python train.py --num_hidden_layers=10 --hidden_size=128 --n_experts=256 --experts_per_token=6 --d_expert=32 --d_shared_expert=0 --hidden_act="reglu" --moe_layers=[1, 2, 3, 4, 5, 6, 7, 8, 9] --router_score="softmax" --normalize_top_k=false --routed_scale=11.6 --balance_loss=0.00656 --balance_bias=false --init_std_router=0.0254 --lr_router=0.00226 --vocab_size=4096 --norm="rmsnorm" --norm_eps=1e-05 --tie_word_embeddings=false --optimizer="soap_variant" --learning_rate=0.00665 --beta1=0.95 --beta2=0.99 --max_grad_norm=1.0 --batch_tokens=131072 --max_seq_len=2048 --train_tokens=514100000 --max_steps=3923 --dataset="wikipedia_en"
Below are experts of layer 4 (counted from 0) of a mixture-of-experts language model. Rows are named router (the router's row for the expert), gate (a neuron's input weights, with its number), up (a neuron's input weights, with its number), down (a neuron's output weights, with its number) and show model dimensions 0-127. Each number is 128 + 24 x the weight over its row's rms, rounded and kept within 0 to 255. Numbers have three digits each.
After each expert's rows: a language model's description of what the expert responds to; "comes after" lists some tokens at least twice as common just before its tokens as in all text. This comes from a sample of Wikipedia text that the model never trained on. Tokens count by the router's weight.

# expert 3
router:100114131159148187139129112141150138127094110134113118178126100100073131135130117108108132072143124137106092127121135141132153112128132125119127082150183120103126072127127179134100131161124128100161129126155114140130125127111161160119127110166136124098134164132147131113144084103109137123088089098109188069145135111167132147140150111138118128151130153132100141094109121111161124094090
gate1:130149106104061135121134130095138143121098104128141091111144115120157117121190164150124128111160130135152141134143178127142089160116167068140156076151135130150110098137105161117149119132090106150128101086117138107133123150143116120108149164104116136123164135077171098137136099099136085123140108100132089164144136098119116147130113105098100168110140152141132152133102141111088117129141
up1:127188131117120109148120145116119143137142133113106139120183118153148107100154164150143138119092122129111129139136134154161129158147120129127133141194148134157135126111107086171131149156094095134164089101172105134132111161120130140077130100088112116164160139092142092125153137122110097132142132140142127137137186155139140145089155103143118130113157109073127157121168128131079168129104
down1:140217135105135172124139128148167113135118112168179118125165160127095114148134092132133119139160088115143159096125129139077139119142131132128119135128093134132127083120150117168125118134101118145158144154135087127141135142105095119095076097128120130143148136124122079095146159099122120172116110153141098153140119107138130085163132110148151098130118099128162125108085121102127101146087
gate2:155134129107102139094152128126136146117150132103142132131116146153161142130134142141166082114129123137169147126164127092138103091136143144173125139172098127166099152175116124116147168094151159136126168099107140119111162145110133140136175126075110191124104133104148129148106125142137122094125184121144106118172097135124169107116108123125085119147143126121175132161156100120117166131169
up2:102147168135126117138113181156119111109123123132161171195133114152096143112128181144120122101144128107100136083139116101127174109159127113137132121154115120129150118152120109126155147133135128178127157122140120141148124120161165148118152119095111129116132109146129137132066151140098116101096141135144145123146152143131167120146118121190097147114146107123128195117136122085117137139051
down2:133129115149155145162142142116117092124133128164186094114120127139136173129151165116155139113114140155116147120176115099052166112131167102144128163143139154157111111113116127128116122124152125159167132136119126146101154158166137139097115099132138123140140112140116129123182110142124164135149108085122157142092115113075126162168112162153120112180133135151181118145113122108146122157090
gate3:109098104155152150115112118138123117128140124105153131127108116171093102106139123133149111089132131139107183139168092111171122148169134167131078152145119112133105126109110086116118141148112130161126111154105125099132113142171116115111090166103143135132120133117118123170136134149087111093097134142165111109168116110162129105183171111154120167088163142172104137126108171142129121140085
up3:129131155090139134134120114137107159088109117099119134146176112075125073094153146156148180166146119108124118152101159112147177183086113113095130098105132140114147090110124122114148128145133128155141128096148150130123126096170143150094124084136149123130127115095121099144103117108119065128159103139120114170128133090134124125087144101097119148142130144126114119112109137146100105183131
down3:149140149105117142129145146162123139125123164099118106148101129145135113133109105100120188148136074123096128107124142111091140129088106158136133113123143125113106129110111157143096127137187116137095076092156135119105146152093152114103134092122160138159092092133132161127118191110133112186120140112124125123132143096186108144107158119147165124135144143083132130123168154122159082127117
Word-initial capital fragments. First piece of a word split into fragments, often a capital letter or syllable in prose, such as F(airytale), Rob(bins), Cap(ital), c(ounterpart).
comes after: " the", " ", ",", " of", ".", " The"

# expert 38
router:127120113132101109138125126095153115119133107138143137134161162128174179115099097163082081142114133089117151095096131125106138096156098158133078132139094117140116155129142142102108135089111134130125137120141132137124153136146113093095149125083148101147146090138112107123093100130182118154177086136123122131140105118149089130125136185113136146126091065101147126151149105104158142149135
gate2:086088064125100123103174135167126076119129158171155113127088113132146132077114156094126149123131113104148128117136085123108118124129121125123159127150103142097137100090128110148157116124087137115129174137102133165133120104171117104115158126132155144128139123126122084081139152123117100124114129050143082122134109130112127134139128147146107110132122124145117141110107157188151138106105
up2:174137161125141144132098111093120158120125124079114153151190148141119131181155111127130127144106135142127117165114163136149130161140132128132106117114147133136086168174129117119130133152159147145115069113153094094120148138086138167141099122122102112117135173117133172174114125149150145131156135197093152160125133137142132140106140143103140141117145137106148124139158127063094126149133
down2:129158109132110112121104095163111170145151190123147121144114103069146117169100094142153134144115126119143158178107163132135125124060108138121121108137125136109134130178099128095106107142113127134098137144134113141127169144113134154100137118091102160170098103167119159111148118126129183186114160128114138149115124135175106094135130154133102152137114117115106130099142151129168114128111
gate3:114087114146118131135129162125142136119094118131122124176154150109155159137127134157107098123113119067135140100090135105116126098110115160118097117168089133111087125113114161133131134116140164140152160093190120141146164117132105138139094141101138102158157172087144081134111115170168128152176086113102169126108129118145091103110137161109119139117116101109180127144126130136148114131128
up3:092101110139113097148134144123157139127121124132123121185142134136146175116117124146108077119133122068158143096105123111128124134130092151111102135151070125112111115117102169121130158114171153138153135116150128148127161147130118128112083122096135109155155182069132103116101121181171132156159088123127127114132147109148107100106134147156088160106100106116160140130096147112171120134132
down3:159148131148131092120121134096172108127136101148150103103104147143149144110101151133112084092121136108145103124133098066139135108131105130084108122134118115135116150117175170110093156117113101126143147080123093129149183164153135118089164133137119155129140136120101155137140094130102118121108162123134145172149110169112118124092136086140118148094107110172146124120154128090112116114065
gate4:136154117118155137132141170114175133086160152117067149160097138090123112094158097110114091146132138161140130124120137130056158117187144114124147102114125151133098101125094096152145130127106110175139136125108126157144108138163112142077108112162120103141132123145123112149103153126133110145125153121084107136149139121103120123100127070134082145070134133134141125148139123090135137133158
up4:123128131135101130135144066145086128130119106153190102131130128150160142166124156138130144122110120100111129152163129124143120145056102158134115137128129112129136159101129165118116143142123117109127166115156146070111140101117162123187165162109151126114152167123138135135172099133174167128119112111179158116143101098133150134127120188140147127173114104144133118113128125141116090100118
down4:102176090106153164191107102090176169117133164147114125108128107159126133136127125148120125119124143137104152152156129156119090173096154120156153136127194090155133152131124113142102161139121141115160133109139133139140131108117130153136120110122133132145150150103115152123168077142122149112096137185160103149116098145068094113127145092105150156111147148125119113130120151113097106125155
Determiners before nouns. Mostly the, plus each, every, any, another and possessives, typically after verbs or prepositions, e.g. helped the British, saving the lives.
comes after: " of", " in", " to", ".", " at", " for"

# expert 24
router:073103112102166141150133130146153114143085165171142138159131140168077088094174105152114136113131121119080143148087154138105099104139145149127146098105120125119144083168114162138081118137133106091175108103159119161137130122154128123155143079145125130139117153136083129079164117121097142136130129094091135104084125110137128149137106129132152126125148126158111133101124132104104113135131
gate0:107145132174153153135129127140113130152061111135111127149102172118121071148085066161101132144113148111175104177115108106126095168092120169137135129135111131110122139174123150153113170150163152126134099141170147109149148137157136168100125142115147114127172129129118128127124132111115138106164156099116127139136146126130107130117110129117102162101153129120116138163187148102089117146120
up0:112145152175159163136094143146106138147095113151119128158104193123118082141077087167104135128119164094169110186112100105126091135097107153114127108140128139096136149162133152159113165128149117121115102127160141134142145131143131169090114140111136113134170143124130110104138149107110144094159156131108111133133159154140119124123127105098114140119161153121110146169181140105095130164133
down0:133149156119124175137109130131124141072136148139119185172097125110125131144089121169120130115095135129096114114143131078118136182114137112130139155130162139158125104143131111103099159138093120131153137088128139106132112154155167153155104131149132074155182136112133172109175110117139167107096124143107141143158109115128153133103087133117172130144173101114106133113104125107083125142114
gate1:126103128127172123116102119188073090165143123145113068135122172140131094128111123142136091123146137124126134126149138141142100128166130085132119135098134128181177123125138151121161124102073113115154144135098129124146153090121118111123134139155128146122130124101170128089139136101161099143138147168146118125110087155104150101106158159101137133167135092102138127131138142177104182133126
up1:128177139104075164128159128090169160096107136104149163153147081109143153130133137113126169140133116115143104119084123126132170112101125166111135146159127113075106120129143112133114137150193143144105109127142124135099121138135144163117126108107144138137118106121100145161121123141125138104114122094149131161139170086183100165124105103163127133078131158145114128125130133088154080107108
down1:137131128136126136117114085084081126129129119161084108134136121125093117120129157134137090115102113135107118058109118159173116103122098154141111136123140102140133120127176094126141136089155128095150148148105146143139148125119084187151182118122111100179167135150106092121174084115155149167133111135126141170130115112109154117151120126148126110128118091132115137122127131116100088161090
gate2:122141194145141066129172084136113154054104121115131136115107150158098125113139163081132111126110099135130134149142120137106075122104112093126079113127130122106135135106123138109106112179158130162140136183114164130132137116113158120161111084113112135123142124094115130099104116131113117135109171120103112140083135127124095092132136135089131121102108155135151164138089118105111135106122
up2:141132163144131082135173114162102145054098134102133148128101141157086105126139150115183137110103102155130125165139117136088104113149114097116098097102122175100160134152130166115120129162134104132151140160068144137108133133122146141146131100112116115128126126090139100086135132137095142146105169142095112122114135165133124092142100145087139126098128136125150177102103111107137093133136
down2:169140154142163145126116145129081161153120084125154140130101157106173138126104111161101119168127155089105105080117133152128091130151139131136131154117129128110108129105121147163142147048077127164129147147103156135134100100133141139155129148129134126147104156115116137114121134107145136150176143137096134092109130118120125118143113114107190198108166112124086110108129118101122140127097
Range dashes, name starts. En dashes between numbers, dates or places in ranges, such as 1900–1904, and the opening pieces of names like Ed, Mad, Van, Tr.
comes after: ",", ".", " the", "-", " and", "14"

# expert 56
router:113112118158165189146117120136141140121091119142125141162115099096076104119103112117126122076151103145103096113111146181143153131127123132065128094149166132120144088127115176130111142177134124096128113128129121153137119135120154154131111108159121128105126153141112145101138102102101143131095108131101179072143131118162127162131153093144140123149117138128109138100108071118148133083094
gate1:177113123112102104093140153127125126122167118127138117158131120115166130109107153118149106145119130112166156109175119178155151114142137142141081115164135112117148128121119137160138093121142111100107164163114114119143142117135091127130165164151117156152119084124120133103074104128132114139182105136100133155092128172105120161100129134128115095115129127166158171115162091134158173165174
up1:146119109127122167118149105085096128101131099136114119160114111095132106105119128130143109134146149131179108099159098129175183132140124139121109069179130119130123129167097129127140116132148131101139125142099086134136131107096075165105131124158130167127142132112117151124108125137133119084136138151109145129120110169092172198089134111130129091155120128145157152130127107128174112124187
down1:102123148114169137121140129130093115079121133152113133121152142159137150069134123156103093124119121177114108115137084092109138139148160157093146159107131098126137109123167131112121175137078098129125159126072103129116078172151142167154147104134114153121125163127128112142125135138131099160138120143141148129138121156119090131152127117115169104120153060113132101146169098105115117149162
gate2:137119126124094116143099113110160162089140147120092144152109145138151116147074115098172127117135107144133101100112141148171141108134138119145135086138166130139167122107146153159159142123152089108141165129145121203157136107106126170099154126144086136158079126135111105130182124139130117171157118147127129158149132124104142140121151138143140128188087145114117139083113150165114124143115
up2:127111094148092118123124121144172174101125140119110154113112143133124120146066122100167131116142116135108090102116167146172132117139132136169154084156143119116176115118124154178151166148149103110110150119105099160161103094115149169117151109124104133129087142131131127136153160144137130141124107139143123116145144108101166149117152122167155109179073163105132140097080145154124107134116
down2:116152126136091117130133088126161127124128113133145128132121166125159132110173112142128129139117132122127140120093091137081119107098133129128078187153109126173117141106116076109181078134093116158128149161137078127153104108104091145091188136107132106081109100150146100144129125122126101096118138131152161153120112124098106127103102137161133105102103158105103131126130107146118086139165
gate3:129153124138147149123121154104155139125144120135126106122093164122186163121127141126117088120105127119116158084148068150125112125139114114132097135146084149123124147110165160106106134079113119161089124140164127151110115131172125103180112138126128146129144102116173130151081125126127115136123156118134117131086133162110135130118113167087111144157127121148186171122154130153062174110134
up3:133132109110104118120149091135121138138126137111145117136155098133115105130127117123124157138164109110141105173122178104148112123152152129110127141088153112108140141147096096127155130158161134114191162123091133076121114148077142144069139130155142099128099143126069121091185161121127107140144106096129111163167135085127108126180126107160157125088128134145108104132105122119160096121141
down3:114125077147139129097136115072153140164158096109124118113140125088114129132104087124124171132137107144112149109157092094118091144092085099139129085133103109111085113123135120168138139136116120149141095112197113165096150093130146100151107110090149155163139119141147104075116138102114090113124132149101129123153129133092165157149129103113119160113172108138115115123134133101115100126136
Capitalized word-initial pieces. Opening letters or syllables of words after commas or list separators, especially names and format terms, e.g. L in LP, Lil Wayne, Pol in Polyantsi.
comes after: ",", " |", " of", " (", ";", " the"

# expert 50
router:155114114122126129149094162141095112116142172153130154131105112129172169140161133131115138102096118159117134140083116111115086155175123106130137123124100167142110181116125155130119143114128107128139147092148151181109170118147089102137155108149109099145152137133132130167113119133140135171157105127135180159132126126100165150124153180120092103165157131100126163182139128124110129152159
gate0:106141078158093093125132124118104121101135153144150104108143128119128125096107110122119155099105098120149114117089150130111127105109055113119091127109140133113078153117141168127083109164138154150131125134106129119129124116098133099120122142104141109135124080099113139154175133116110080115107125099160126116120105110125134160086122114113163113183164105158094157175153143188145140144122
up0:109130087148097099129097143104109137132114164155165103124143129122115147104158097135130139088118099121138119085095157120117145094116085096130117101105132128124092147140132175108102100168120140152151126128095141144125113095126117096112129128134125122140133123087122155159168141084107079116139116106135140105103121120116132155089117133126162111184146090148131189171137128202109144145142
down0:110129120175084122149091139173146123181125092158135061103101134102078124124160115125136123145120119126095133167150151105162139097109114137093114091175150118142120127121118150100131141166095147125176100126131142116134136140102132105157115102163095133129141147119080186123163139136112114108130129135129167133139119145155155135121146128132144108116144088139181175161125125151136124144121
gate1:137124084109115109131114147128149097099121156155172080074125131174138149164134137163179143103123102101161109169092144172064122088140122163142172102151143122138150139120158148136144095147104144146138102111111145171122147122147091147136118098125120136145106138137121118115145137123145108128110091104096127118119153099109135162125115159125193132144130161147129138122123128135110102120175
up1:181182142114147188108165130109099105097142153139155138180136179124138140131147124159125133131160157131124157125157110118102113141163145116108134116095089128174125128117106148098163076082120117145136142123121129142146122149163123125158161115124136140130145091168139120123126106150161184118126146142115139125124090109129152123122084128126101131070131131155112146156156146109075124130102
down1:180165117114148130120175052116151130105116143125108136104146119111136145130150125140126161122167154131128128136181159139132086090103093134112092093119131136140130145072123138141141131138117103150143141159125108137130156107102144096166159139120099129100112093122134112131131140164158154112108132125113148099097122094153126073114072148097083130132156115141128121154082126159095124121097
gate2:122129099110148115129124145183142105080137173136127137105088146112152119140140149131144140106153136101171133118106134117175112127173101125108141090096122129098128149101164160141120140125149134105125149146162142162103164134103112107130102144137098149130104171086149149126099124193119126116086124083105141151103125106182133109091148163106116087118146129150155134141139099129099106108089
up2:112121172125111161133115129106151140182116080101141105144164123151102121101133092137127105146115130159095111143138126130108142128110146136125127162159162109150152094145101121095139101144126152141114118113112102098138096146147155125088153104116163094143136094145090111133150132056130134120179134172140132109148120137085135159160082092113154164135094142102085114120106139101168131144132
down2:122120142136152120078138154099107129128152130148120149119130122157122121128148138144109171134161149139104070115148133159097090176143115129156121093154115146156138136127111107103139129122128130165083099126070167103104150085152108099118130101168132094063115071178117131130120137115139113103122117166108153128117133144117142135125111107132188136151150168157133106124118160136152127098147
Prepositions after nouns/verbs. Mainly of, in, to and by after nouns or verbs, e.g. made up of, portraits of, began play in; also second halves of season years.
comes after: "–", " part", " |\n", "ed", "ation", "ated"

# expert 22
router:090128111161113110151116115155122113137105115095130134151122116181143122083117080092131143109139131117111133104132083146097156138144127153114176123193147138129151143104122177108121141105101090125170178149127146149106123131127139085142113124137121104161155103130086140105165119112146127116097094090116132105113156109174101149142122116145149134120088127136162167159103113081159130107122
gate2:134142135109155152117156148150123117143123120077111105148107118112165101115132130108147123155100134161152103120137112122096161116143116092144169144168147146111117157147103124154134099168127149144145154125135140142133104164142139114090107091135165112106133076116116097191165139142083105140119110143058095119165107115129164088153096106112130104097152151122140106130145162099135107138090
up2:130156134125125136127114115114153174087101139130125133160118175137109106152115130139107141114141130074151125127141162130156097165109108136128100134083099122147167139119122120119138118157138139108118109142100099117115122074100156113143161133109111155155133152137114145090137132083116144160149164139150209149153129142138077164066133154133100172130117113141086153138132110119136135079140
down2:119115084130104162118067121142176157147121163138142143091136153120130148127124093152132153082143147133139132128162174094140168148174125166126117122095115131122090110151153111149146112134129135104147104174120144103113138114092089115134149116124093130173104116131140123132112083175131118100139095079110109064110138132106143121106125128120108147139112104151101135133127128152174173121112
gate3:093107122119096131119132110097157108137158128107134124101144136157133130104113150121100137115138142137162137122107094090185104133131142101108127156158118142137110160080152072155099137123150133123138083096088124129153128079149104106143169140124134150130104181086161091114151119140130071153148095111170102161147085168110101124145141154125100138148144114144148130118129135143093143100111
up3:159100117116133161124149109159106120143117122145115157131100072112143166139101128150117120137121138129123125136126126123083127155107109126159134128134122126098148140158121163152140078132125134084124195130166111115116128132125159113142105157114138111114126107182129137157080135126160188127104123102114156107140129071124157185069116127150149100097094134099113149111159109120181117140138
down3:110142148130146137122117110048148129134131099134148120117122120119142144120149114156120145132136100162135131081160132155141170097124102117106104122077097160128126147129079137129118122135149117116091151116141141132126135139103140177109198159109140103118106146128179114074136143152133165137092161099075163138137172141119163108109109126125126137158112115125160100129145143166086107125151
gate4:143144158119117109125116140147093124146149099079087129141172116114154098131130094122143169130115120135117132106084116140101181124128136106168131089156138124128168090119125142115108125118094079099142167167136140150128152131118170111121092119100156135137176120155137104120106162074135103134137118113144184120126167141128157114077153150123124100139087117153167146136157122118131121121171
up4:085111088129141135123184132132159136100111155184139111123083119156104209121092152135120088154157115119151143136170148099148091130111114133104116175115131124123121143114121117140140148134146161155130117107124098112134102106139086159127155147147126127114098111131136142130120107140127150115128130112130105131147081089123090181166095122150133138120163128115089129094111133133165145113072
down4:096126105135132090147115119126173105128120111089146153122104068122124112157158139125126166110106186136156085164120112162141108143120101120129148144139145131135099175173174118131108086110135117136112126119112151137096129131139113134109131138111161095116079129137130117119126114127108134104137080151151122160140136122109177078146163173122077156121145167136142118078145114136138127176132
Articles and determiners. Articles and possessive determiners the, a, The, its, their, often after is, as, of, or a colon in titles ("New York: The Macmillan Company").
comes after: " is", " as", ",", " of", " was", "."

# expert 23
router:131102138128116114110126120075095086138123113148155168127130096133102171125128103129132143175117155108158124120113104116145147134115159140113144159132094119089091102137109084118117114088117149101077139137123125116128181146100086099109149107147129104146134113144095139102090127120140154127173132139115162212110136158156112113160164176116143134144099087110122108111114131114128114150136
gate1:074070123161127160142085118081137106172105130139162085106119128140130112148133114104126124095125137135147095133104089116176148162129150112127146122140122092091083109120148097113112172130137135172124129139162142102136147105151110092090149105141143128126146102126140100120087167121101119122111169139129127140138144077149131086114131113129124180128103121132143114122085151172112113154113
up1:159153133099141105119174151164097151063137098120106167160147143099135150112134122154137168147079118106133145116132138132095122097119115170115110133130130149167162145140101152131140106130121140074143133122094079174123115134107147131127123127144110120095114170132143138138188094131127136152143102129097137138110124165115149151129117151131103082125137100116112156140142101066135160088149
down1:115115160081131142120118119110128112126128116155138134101108121086155112184106175119122102174165081148088118127144147149125110104076115142169099138131125149114091141109114122124135135131124146129141105108109158121125128130141156121121122143110148124107098147124160165119070109140114132133102107150144145118164118188105199085125154124100100125075155129137114130089160121135129091164126
gate2:098144150133143148105106150119162081106119124124144150113146099089103112155172141094113117139161137077113113071089134127150149131135161091116164145109158133131150116126128131146131118087113160094102148152160134151163128137135116099157128101127181107095159101130116098101143143071143106084148113128167122151129153102158098114142129152124140128139087122143093114130120113119083091116104
up2:140125111108112122165184145152124141174130139182127084130087132160153126093101119134128124128121124185109114170154090122081110076092117146153111147169156136119129126130083125181144084176133146172148133101103169116140136111140129162116117133129131114140083118128118152124128139115127124146092112114124108109146092122114143157122145115147128104124120130121140103122161154128190150159136
down2:088131105160134158123102100096170156101125151102158162155149160068137106123142134107095140135127135125120118128110139132149125123150111124136124165110127133146110149131135069104087163134146082158118141097144171129094118130115158128123165197118159144139087141133124140172134129103073160122103125172129154148129144136144120091099145111145155137120153129143159134146168161138132096134158
gate3:168123093132129117052116112134142121122131110164131171112139110150108080144147116083130124117167132135117124077135118141147135134116137133113158114112139106116178171142145119083155160106140125092107100156122143149145105167130118117132126124156131134089133123164128136126144088105144138069084112155100146100140129126119116144089139098136155080187113120152121167111096128097153137131117
up3:157128084133113124074091109120143093149113095164127164132141104141086094132131114099098140145166128105131116080111132131131137110103146117110170084123145090110174150138131099094148144107130160098121108129111148166123139162108109103130153114160117113112144121163107138114134089097131137082091099161096142103122108119120130135113131126130175100191094116130127148100104125089146129138093
down3:069157136096151111142121106140088138145151142136115140122158111138087127142140135156136105166138129178142124127147128106119148196109097096134127131141150112133140095175163146174143113162167160109096095124115099110144104090108121153143130096109092109149123145107086191123113119126117121133151130139169116133101098110135115164141103117096133116140159124160160096129128128086124129094159
Word-initial single letters. A single lowercase letter split off at the start of a word after articles or prepositions, e.g. p-unishment, s-omething, d-ied.
comes after: " a", " the", " and", " to", " of", "'s"

# expert 53
router:142143120167137149147134123094117137115121109112088117165115087126089128125147143135115122100110085121112090128108123140142160131119157140130127106125160145097114096174116170126096164149116061115177137145112182152159083160126142130096125105161104130106115153141122126129170147110105167130090151117115169087121142116170093089168132099140120119155138127112108153107119119139148121098096
gate0:119169123145159153113105116128108151095143152120111152118129145125129127154109177121099124104146149134151116123146102120142123150107067151116091138080135185119191142096127150150127101153144106138142121136097107107191139146105158149120095117147112149150128116088118127155170154099084098110122139120130085147135112131114105132100140081087117155134159155130122134147088103121098141108156
up0:106139106122127123113115126147125154122153166114084110149173112064143130121084177090144155096144153154161140100102079127116152178103140109118106161162130108155108111130125110108144101142164113150091183075121106100111150086120132130097097153122122137122152131129155138162111129144126163118115137091126110125135135152150149153127098115133136164137134149109141123167152139141140156164093
down0:151094138139133127107170162133127141103128124117143124107123114119139145134104146128140169139166064141156110128176114125133132135146121139086133167086100137121128108101140140139102110136132157156145145129099120130175137102118121141161165120167104104105106121131137120107074117176105105124104123106109087123099094119117170142065168144124136128191157118109126143091165128105155143174127
gate1:138125139114106149109142128139132177128130127130114140140080113157136149134071156112127141164134110125104133098113122107122109132105131136110157159113136109131122100097117164118172111134128075147146174112088139121132151099090070112095157108161093133127138117173074086149086128109119139164140114094104133125090124085128161115157108141171118160129121153090134144108136158103138148106095
up1:128063135175138120128129133115126100144136120125146115128191137097130123080167103165132127116107133120116123137126122142170144141148148112147104120151104141147102133151163096132067116123122180120105111142171116135100124149139154137131133146099129115098145133104165156106150096144136086137130105126168129128139121170143144123131159137051164083139100121126130132136110130165113071148160
down1:136176106130116144154129086125153175122125155098146118132156126074139102140151138129110128108098087120180142105153119126136109124169140111112118090118169127151164144162132152131122130151109142115079083155140111105139127097128142096169123120089157119134154140138172099153145082132144151098141159109136159177161150151129097148123098144110142145079107119143126108122129128147140164105171
gate2:129166150110096087149139118098116086140113107144147153163102133052134130129122119119101196166132138138164130087143169121123130120111139147156175111131119132145168123098135110144096110096115083117138138123145161112091120153131144156181111136100163146103167118143151118150107129130134140123129159130140097110164165094109104128126121126111124099115098083144134161154133100146128100156135
up2:149075143156153141119113171140143105120140135130118086111150108206155131115119127155122083117132124139114135149120113126167149154158144121101107151122113127091073164158133147149123165153132170147122099096159109131132141090121135115095155131141092091165092108109127116096131122136172126144153074144128132136087066137121152135123123164113126153113136136117116116085154150151111133129136
down2:149143103121126125117128127131130137121142166114104142078176144155118089120110123165071153133076156096141104147113086163166147136111102119131115094109082152119137137164113117149152119142166117132107155127134123121136157103148129117136097090132092114119121061137137105093125167134163111163121117125134105180126108162126132140125154129125120087168154143117125117091128144139117118186084
Capitalized word beginnings. Early fragments of capitalized names and words like G-re-ece, G-re-ensboro, Com-bat, R-io, often in citations and award lists.
comes after: ",", " and", " (", " the", " The", " N"

# expert 45
router:100097127162136132177109131118136112125139114135145110148137108116128103169133105106149171099127117167126118180120177130124138159148137161102167111094128103146141117142077166126114141141129103096151079116145103154157128131113126139135128137171142095117092177134152160109117087161152131092146132171155129076119124092137107124133137134135147164148162094159125092148114140085143111143152
gate1:119144129110094137118121146111129108138137157171137125163129121128131168119124104131148134124127145113106154168161155120120134136149109121148149163090146098136121135095118098164120143120116156131117170090188117117125125150163111174128133102114148133139173170180125120129108089090110093161162105077097131119146156121167170153171136154135141102106114115129117076184131103117111124114103
up1:106128136119146113124157124159106139132099073081176130104114132138095108150123134143112102158087125114119104076106129142134141134104114110147113134179130157112126104152169168137124094131127135107134098167125117163103107083081117102122134148118137132104100089114129135143124142151152154133072138161142122161117109112125102092124134155092095130154162131118104185083117128153154118101166
down1:149112137080167094159133168157102100124166149132162106159137115074165164153047127177128141148156137109138155131134159147101153134111174143120141134088119168168139153112117138116161140115145149141159130144144127140136107132131135137111118119150147148126113125150112100110105134112141118137125097110142118111108144113116177112119130154122100104148151111172160163154153155150141181116151
gate2:115117114087186119092124149111111102130185119121156096123115139159128084110157064158117104147144120106140148099120104115175115172112119144148083138146153132139126132139102123122121120127102147123165136127139130112159133136138122126126173085140109129092074099142111130149145114120109090099158169121107144156145111131100127125092151126147139103127102123127142162150150128133166188138079
up2:122088114104169101137121164119109100156170124148147044133094133177115077133172077129122116123111126096115160103134097124159123142128133136143095148106123114127127112111101140110105124124087145117177093118120136112141109105124070130113147112132118123104081127134126125133137116135124104104165158145147145128155100148076130093116176129132167126129124101154140143154148095137143158141112
down2:137093109097152090124136130098113118140095128158118156099135136147122145118155154190103115149133141100130090135134088136137112124116113107144110081126112117093113085092149100136099148147101174157125107144142142101134151143136107156099113132164123142104096180134117128089125156132127128108128145157166119152163142122116166145134078118125113126144088101164049159104143115111125132109162
gate3:131131141144124112134110100108135137137128178076145163091109134126149146140100139155120104139122132129142132139135145136124126173123153121133129161095146115113105104154146086123132134171115136122126072084147059116139142100115162140164106179122146149120094141121170120120118137124134132132113141145123139138123157091099095061153135156173140126132175082134146112140154169108157139115181
up3:125142136134108088145134080113113145137139162096113149095127142122155144145111140131129101137112153121133136157126136140133124171133142128114146159088129106101119130172132106120148135168118114124142066096139089128137135093108150148176100180124167154129094155130147134147107110138134141113118151127119139125121132065126084083165126138197125137105183095138152102149131168104153115128172
down3:117122128107119145168163116152096151153135106119082141177091129126139110146152121126154126137115100149160119103154108098120148138150179160102141144111135103146118114152161104139101149128109108207096111089101101171144138126112136148130137162158133165101125157199110138138136137149122134137112141118131192128108132150147116136170114091138170170117125105120134155118123093113124148130126
List colons and scorer marks. Field colons in infoboxes (Species:, Glottolog:), apostrophe minute marks in football scorer lists, minus signs and pipes in result tables.
comes after: " |", "-", " Species", "|", "0", ";"

# expert 20
router:105123166154171136170122097135138117126112136140125103170131098118128106077170104144131122104084126124128128153098133130173154124106158150134134107087161131087103136126153149130142132135147130119105114133145078115120103103136169154112102097075087145093146146134106153138126139137104129151098127108106166162163123151169166111104141113110065109121119116117175166138105126104134116144160
gate0:124098147117132115137113109131114124157110168119134125076126132121173107091105140130141104121092136129143130145103081133132145099099134113090144150124149137119115138138130121167130132109130125165130134127158128141120128133137124149145088145064093129119200138103111143168113151088143152141151149080181135168075109133200146125117144135065083136134104113128138129136116127153140106156123
up0:132158108116118126090143140150151125091129110140148110179154134126092157156147135123104162141162140142114121103157176117116102144138105134164113100128093117141162111150112122102122117165116121096136135120107133117136125133126120105113180104173160118149064135141128120115115103160101109113105115168092105089171137108066130127156132136196169107111133133133111139107145150101130164087138
down0:164168113156126142172129118125147135173120126099148123087095154121123111114091103115164104162133146149088157113159165146121135098128155123146114129124094138156115157108128093135148117125169112095112129144122101105150125077134143156097147145137148150081147154135137140117156135121105156133137198100127166106170135134140153115113132183098126156111127095105148161138098145122097086145145
gate1:121150135094106094127118126119094152153101106081094103132081152160110085155099152116118159137127137102136121100132116148140141151118127117115132134131133151112115127141135108186138129162150120123112205111145146141146110147146111141103119121145137116138123132122095120134109122169079164095092083128126155140138135173162135145089086117163109157118120140105176125120097136052144119143122
up1:099116122122111104073123122182140108147124132127135162114107119166129116145142144120126102185129117083135123110132152150152121089090138139122167157143150094104108126132138140163161084099140120147101158151160146152146108112122134153071101148104174153081103117152105148142144153144128156122120130126149169155120138111141135162164110097151105132115088173113129131115068148138145097126125
down1:110136091112088109143135151123156139093154133171118078118145117130147114115087093111124106166089122119139136139120132128132185153158139116063151120135156126109101140068095107126145136153101109146131174142126131128154161156122129114088158127122093149120103093119156126127147120150102156113134120100139158116121113126135095116121112144151144121143150110104174110067119109120132164171078
gate2:128079122129118143165121134122125136125137119169136132131152079125111147102128108120135085107134100130162142113137141161158079132106120143096079183114127146142094115130144170163104146117162150126152141145145147160133100118093137110136110116117084111152132123115142134132133124081117099191174122162134147134089150117129110105148163153064125135171121128081138149122133122161137119173106
up2:142148143146119118141183146147141134135134114158099116142139175073155082129080126092126148116065154149129121142098083115132136134132130118136137082162129130128154139134102125151130121160148137098139178145170105118103120111142092131135110117129121135124140147118111142145146111130134149101108098131168114156162137161131145140046116092113097094154114102149178133134134144092141130165150
down2:158144113095118137107142119174117146122128143101134088157128082109071158135145121187151099119118103089137093126144108141123138132128130144146095123086122126103163117135134107171100101138096098117141101157148106108149184132154107152113109121128111175155166088116116103075148112161133092110134114127080102128137143177141162135109115103118090114147144125130119167148109130153143120137127
Day numbers and dates. Day-of-month numerals after month names, like May 1 or October 4, plus other small numbers, month names and ranks in tables.
comes after: " ", ".", " −", " Spr", "==\n", "On"